config.yaml
num_hidden_layers: 8
hidden_act: "swiglu"
n_empty_slots: 8
normalize_top_k: false
router_noise: 0.05
lr_router: 0.00085
vocab_size: 32000
norm: "rmsnorm"
tie_word_embeddings: "early"
optimizer: "soap_variant"
learning_rate: 0.0019
max_seq_len: 1024
train_tokens: 436500000
Below are experts of layer 2 (counted from 0) of a mixture-of-experts language model. Rows are named router (the router's row for the expert) and show model dimensions 192-255. Each number is 128 + 24 x the weight over its row's rms, rounded and kept within 0 to 255. Numbers have three digits each.
Before each expert's rows: "mostly gets" lists some tokens that are sent to it at least half of the time. This comes from a sample of Wikipedia text that the model never trained on.

# expert 27
mostly gets: " 2005.", " 2021.", " 2018.", " 2006.", " 2014.", " 2008."
router:134105135126173131097139136083106107167132135108141135117128111146090141148096114126096144137108112088158139145098166117158067095142092094151120130140133154152103150109150156122100126140194106

# expert 4
mostly gets: "==", "===", " ==", " ===", "====", " ===="
router:109122095114129089151112117141148123161134106147136104115167163163146112168119102132115145172147138106075135128110126080155091117122148131171149124137136094112195100107135120144156148170081123

# expert 31
mostly gets: " side", " President", " Coordinates", " Succeed", " head", " end"
router:160128104120149106123104112175139100116167144135070146119156126107157084100176174138114175086121094137091139133130109147134089112115125113130153128138092060138143162135186177142123132140131116

# expert 10
mostly gets: "In", " in", " In", " at", " within", " across"
router:136090126127159130131124165138114169130158108105130123096117123130123096145093171147089118109110122135145098133164133060152114103109103111117114128117143169127146125068144150171109097125072127

# expert 22
mostly gets: " a", " an", " of", " for", " Of", "whose"
router:094114145132105174145107124116145101160132109098125137123086151115155128150115145136143140132105153110137097132148128143137128122113150106139140124091140097119094118110123103128085104070128108

# expert 1
mostly gets: "The", " career", " ==", " life", " ===", "Personal"
router:116120109128096109124128123169125161118147136117101123130149158105136119174105129135141133123121126124164146136129169089116125089126143117093173116095093108127126107140168164165153164129134135

# expert 25
mostly gets: "{", "ucci", "frac", " http", "PP", " Density"
router:104092095131154091092104125116081118144124147124125139106122128163163111150139123109134104087104102172148136099072164094137154084123138086156126120116107101136106128162101122139119172135122168

# expert 15
mostly gets: " University", " House", " College", " School", " district", " Center"
router:129126108158113114119142182146126110081063107127099131143151067105150044097108099126074104117164173131112139075105154127094135134130107147148117147116128141113092165154135138161124104156158116

# expert 5
mostly gets: " on", " at", " with", " after", " during", " against"
router:100113125146114131123150138164117136120120115101094167103095157118146152127121139136127150096147134125145131149146120115119110115142133126173099133091100116126113169120139110133130120116070105

# expert 20
mostly gets: " is", " was", " were", " are", " been", " has"
router:158160165100184094160103101139112099092111126106145173139114141132160160091155090146136159122158128161148116148166110133148164145170162127108131144155149105145116122153168100112157124123168137

# expert 7
mostly gets: " making", " worked", "ated", " took", " make", "ized"
router:164118149130126113174112129104148146084117140096144163110112168119113115099148096087118139146176116163126124133179116125153158129137154131110136152114172148106113152129128131138092118142167137

# expert 11
mostly gets: " $", "$", " kg", "}$", " mm", " lb"
router:079110179140127138115131113114144112150130109087076101089165087139105137132080140116093127146136131097097110115137152155095171140186146078116100129115157121111102125128089131161103130138090144

# expert 21
mostly gets: "partial", " KSA", " Cinematography", " classification", "RI", "poel"
router:112133080136158099147102123086127137158156150129124098135107111123131114092128130083162101084153105119135089119075146117121154132133148165120133114144088150133157166169125150123142141104132171

# expert 30
mostly gets: "hylum", "ucci", " Corps", "hoon", "cla", "pt"
router:112134135087112120137114159103120124151134142171153137117095129157178112123105141126109112120120175104120116128121140177156137099086088101088155112159121114133123093134119153148104108155133150

# expert 16
mostly gets: " I", " You", " we", " We", "er", " Is"
router:085129112117143177085112123102134151120126147152080094118104105108123123113129123150100107135147105098124153144158117134134126112103113109143092171120138159098133109170138107119159156147098157

# expert 8
mostly gets: " |", "3;", ";", "6;", "2;", " 17;"
router:154117136125108111100138127116117167133166094097153120155113147166101158121095108103104084102119133082100123145080125157111175113135063133134172126153122085091134094115123131147117144106111166

# expert 9
mostly gets: " Votes", "|---|---|", " Goals", " %", " Won", " 0;"
router:095145111156126154127160091128110147109121097074123119095128111159145118093119121149151163158121135157115129141140109142119144096087106135103145130166138163148123110114148158091124104113138163

# expert 24
mostly gets: " one", " all", " three", " two", " most", " some"
router:184111143114072140112150115156112110146115109063129119139149126097040164091122182137163150134101119131144146154138109111096126141125156179133133130128099107127124129128108134128126156133148090

# expert 18
mostly gets: " that", " when", " until", " time", " before", " since"
router:115137144141104088164118098155134132113092108128118145189091124124100124109110163053139149128133117140122161083151090135117104132128118125151097137147166152156112145082154143113113080140127100

# expert 12
mostly gets: "An", " Clade", "He", "No", "To", "North"
router:093129119092119129147102135081150114136184154109112124120188150157139117107154135132077167119124090117149132164126176132138105120152091136115132121115131128148140104098110118109093156122097115

# expert 28
mostly gets: " re", " early", " high", " large", " co", " long"
router:179137132101126160138189125119106123140108136128151126157127131133089146125146134158148132103097148151111142123149154091098170117104128166119115121126099116118089109133175113088107152136107113

# expert 6
mostly gets: " Paul", " Lemmon", " Western", "watch", " Vegas", "ville"
router:147121123136152102125102178139134105121101108118154107155117110124132116087121134162178130151128100130107105129064122119094134134161113155110114126117094101143118160166115157108115101132161121

# expert 2
mostly gets: " ", " (", " †", "    ", " Apps", "://"
router:122146133151128140139124109105125127106076176144121120086114113139122086129137108150100091146165151145162104117124170184153130098099140140123140149127138104154123119149126113160143151106097153

# expert 29
mostly gets: " Order", " Clade", "ș", " (0)", " MF", " 0–0"
router:098132118164103115104137148112103143147136148139097143111114114139147123172160149136093088126112091144119157130080144091158119096139163159113140081161151160100128110137174125092118132151096126

# expert 19
mostly gets: "---|---|---|---|", "|---|---|", "|---|---|---|", "|---|", "ial", "ary"
router:146135173112135122136141123141141164082161159131135156166139116132108106130153135097108115128121123124141103120123099148145105135107105135137153138130123124106131157103091150135095156165153136

# expert 3
mostly gets: ").", "\".", ".\"", " States", ".", " York"
router:103108089198127092108093106118095067141118125151150104171141126122152114156139149139097143178163108086072138119136132127158137130120134100106113103113153142114117154089136148151106089089107148

# expert 14
mostly gets: " but", " there", " However", " office", " There", " however"
router:125120106099094119131144131190125129159178146137141087120180090102155157150109129119152133141117116135121142130139097104101106112146087108123162129140089114100121138164120126116079100112186142

# expert 26
mostly gets: "),", ",", " where", "\",", " because", " 2018,"
router:170115098164124121145145131177150112163113107092153117107122105137107140121099122121135129099147126144089140107144124086133097116145141153120147138119134121112110158140127088119112144092108174

# expert 0
mostly gets: " Nazi", " se", " del", " Communist", " de", " Animal"
router:108162111132159132086125134125119132143132097143158150118125168127127114126173146130106151166103126124136118133101129145124133135162104126121117171125114117096121107081098148138154123152138152

# expert 13
mostly gets: " 1", " 3", " 7", " 8", " 5", " 17"
router:133122099097099158147201143086155098101152113162108097142107086109100156112138083149091173116096109125145146141085134159151151127155123144122118090127148161117127102117094171125124097148120112

# expert 17
mostly gets: " \"", " album", " '", " song", " music", " songs"
router:136101135083112113099107129135120115159133086165117101144102118113096075117120144133174127109146119100124157116113142182154157159133160116127129105111126136161126142098165146146127158126115120